python train.py --head_dim=32 --vocab_size=16384 --norm_place="pre" --tie_embeddings=false --extras=["capped logits"] --init_std_o=0.00889 --init_std_up=0.0417 --lr_head=0.00483
Below are experts of layer 6 (counted from 0) of a mixture-of-experts language model. Rows are named router (the router's row for the expert) and show model dimensions 240-319. Each number is 128 + 24 x the weight over its row's rms, rounded and kept within 0 to 255. Numbers have three digits each.
Before each expert's rows: a language model's description of what the expert responds to; "gets" lists some tokens that make up at least twice as much of what it gets as of all text. This comes from a sample of Wikipedia text that the model never trained on. Tokens count by the router's weight.

# expert 49
The second piece of a name or word after a single capital letter, such as C-ic-ely, C-ory, C-ate, T-ling-it; also table pipes.
gets: " |", " p", " P", "ac", "zz", "ab"
router:127116165113128107124137145087154126139128096130161126107082134133144091125142092156131147120099178129088125099146131131140116130121117135115154119152148138106139169172107088161120094141091135131097126143095157160131101162180175072119161116

# expert 40
Month names after on or in within dates, such as On April 12, plus entries in sports result tables like names and pipes.
gets: " |", " January", " May", " March", " November", " April"
router:114104159128098107146160176072148116132119109162138109085091114133123118124143108138114158118118136135093106097143173150174125146090156140138123137115158142082175146115106130122123076126094152166085137151146139131087106153157163126104172101

# expert 12
Word starts in biology and chemistry text, gene and protein names, and Binomial in taxoboxes, such as Ccnb, platinum, oxide, Binomial name.
gets: "b", " the", " N", "ch", " M", " Binomial"
router:135131159123113096119169152070109103147109111143169100102100176120158138134130117129156161110145146140091109073146114167126098106102146151147116094127133112130135145122097092139106090129089143184113115152100124113145107159151166101104125145

# expert 33
Single uppercase letters inside acronyms and abbreviations, such as UCI, ICC, NEP and LE, plus table pipes and line breaks.
gets: "C", "S", "D", "T", "M", "B"
router:121109142137113110123140148109170121110116101161161137090102181106148111113158109150160153137071168130105093111146143134159124142118133121141114129135166120095156100132078101183103114109102174157086114143114130136086097148151134151105141116

# expert 34
Suffix pieces and table pipes in album, game and review articles, such as Crit(ic)ism, OpenCrit(ic), and | before review sources.
gets: "ic", "or", "ing", "s", "k", " the"
router:157095163153138117156147120121155084134102085128128133102121149107143099149165156129137156116120160128122097091159136114144104122097126155159123146098161140129153142148087105102122125130091138148134139147112145145090075143140111119118147112

# expert 57
Line breaks after headings, table rows and sentences, plus opening quotes before capitals like "H and "T, and dialect word pieces.
gets: "\n", " ", " H", "h", " K", " m"
router:153095160108121106138164134115117139111149118129142108086086161135164089131176098164148123132075157094089105084166163149135125124133146148136157102151151120117146124137123116142128096075065128157124098140149134159095089180135188122104145095

# expert 39
Table cell pipes in vote and track-list tables, and word-piece endings inside section headings and song titles, such as Ward, Teardrops, Theme.
gets: " |", "ard", "ter", "|", "ue", "e"
router:129147147143135107123150150096129081125099097135160128074099161152153113135139137158138126130141162126081061096171129151139106141105165132150133127130169129106139157167099101165108129090100129177093096129096138114108090154171132107108151106

# expert 61
"of" after quantity words and quantity or abstract nouns, such as three of, half of, a number of, piece, share, kind.
gets: " of", "ing", "ed", "al", "um", "s"
router:120137162118111113137150149098106129132084123103189119100146134142167126141124106122126152140090177134095122121143119146145105124101106158139089139140162147105130150152094118186098091129069123178099093170085161135116093141140125133138172091

# expert 9
Function words in argumentative or quoted prose, such as not, so, without, too and n't, plus hyphens in compounds like not-for-profit and list dashes.
gets: "-", "\n", " not", "o", " so", " this"
router:130114181156122143121108113087129159125117103127147122077114166166188097119169122157162121163105166122096070089164156154106130121085134132157135134147189093107173127163099119120078084112120120138135117119057158168100091134127158109100138093

# expert 3
Mostly the preposition for, plus the, of, about and over, before durations, amounts and destinations, as in jailed for, for a time, for Rendsburg.
gets: " for", " the", " of", " a", " about", " over"
router:111159181137086144119121147080135124140129091122160119093114163138131078153177099133144147144126164122119093119133139133142091172096153168183138163135204129088174126135089108131099084138092104142097111146102139155121089135109144116099131110

# expert 35
Determiners like the, this, each, every, next, and the subword th inside names or words (Char-th-am, ar-th-ritis).
gets: "th", " the", "ot", "ant", " this", "ch"
router:166119173135107104160163134112122121143114121148162110108090122100118110103135106142141133144124147131132125101161152164132088121121133134136112127172166113115142133125100093157097102109121155148063079156111153133125099138160116123102136118

# expert 25
Articles, possessive pronouns, possessive 's and small numerals before a noun, such as the, his, its, their, two, one.
gets: " the", "'s", " a", " his", " The", "The"
router:115120135154101110117154120125153121117121122159169145112108141125177154113163132149130135117122149133120106105134149169160133153101124144137124159137135103105165144149108117157114105137106130136109109166135158143098086161146118111082148075

# expert 62
Middle pieces of ordinary English words after an initial consonant like p, f, t, e.g. cu-is-ine, ep-is-ode, lo-os-ely.
gets: "is", "as", "at", "us", "es", "ol"
router:161105170138115098131122135093134125131117133131170107119115137125174057114126128166161112133146180144108131098143125157149131117114124139149128127116157122098145183148072070175140094109084114135114098134096146163126088133151159115122131118

# expert 60
Prepositions with and by in credits and descriptions such as voiced by, Followed by:, and final name pieces like -ely, -ov, -ets.
gets: " with", "ing", "ed", "ay", " and", " by:"
router:117081131132128114161171161115143113128144109154129136111103130124146132115151106168132141121109163126117116097184165164154118137085132118148119148139140162119132135138097097167090106115121150123114086156146128121114076168169138109100148105

# expert 27
Apostrophes inside names like Be'er Sheva and Saint-Martin-d'Heres, minute marks in match reports, possessive 's, and the pronouns its and their.
gets: "'", "'s", "s'", " their", "’", " its"
router:101102155133107122127127148089131100112113116145154146102078187143165130137126135137142150135098156124119060082131162161143128153098153160133141127160149116100134144135109121161114111115078126137132098182131127139053097142167116115111135109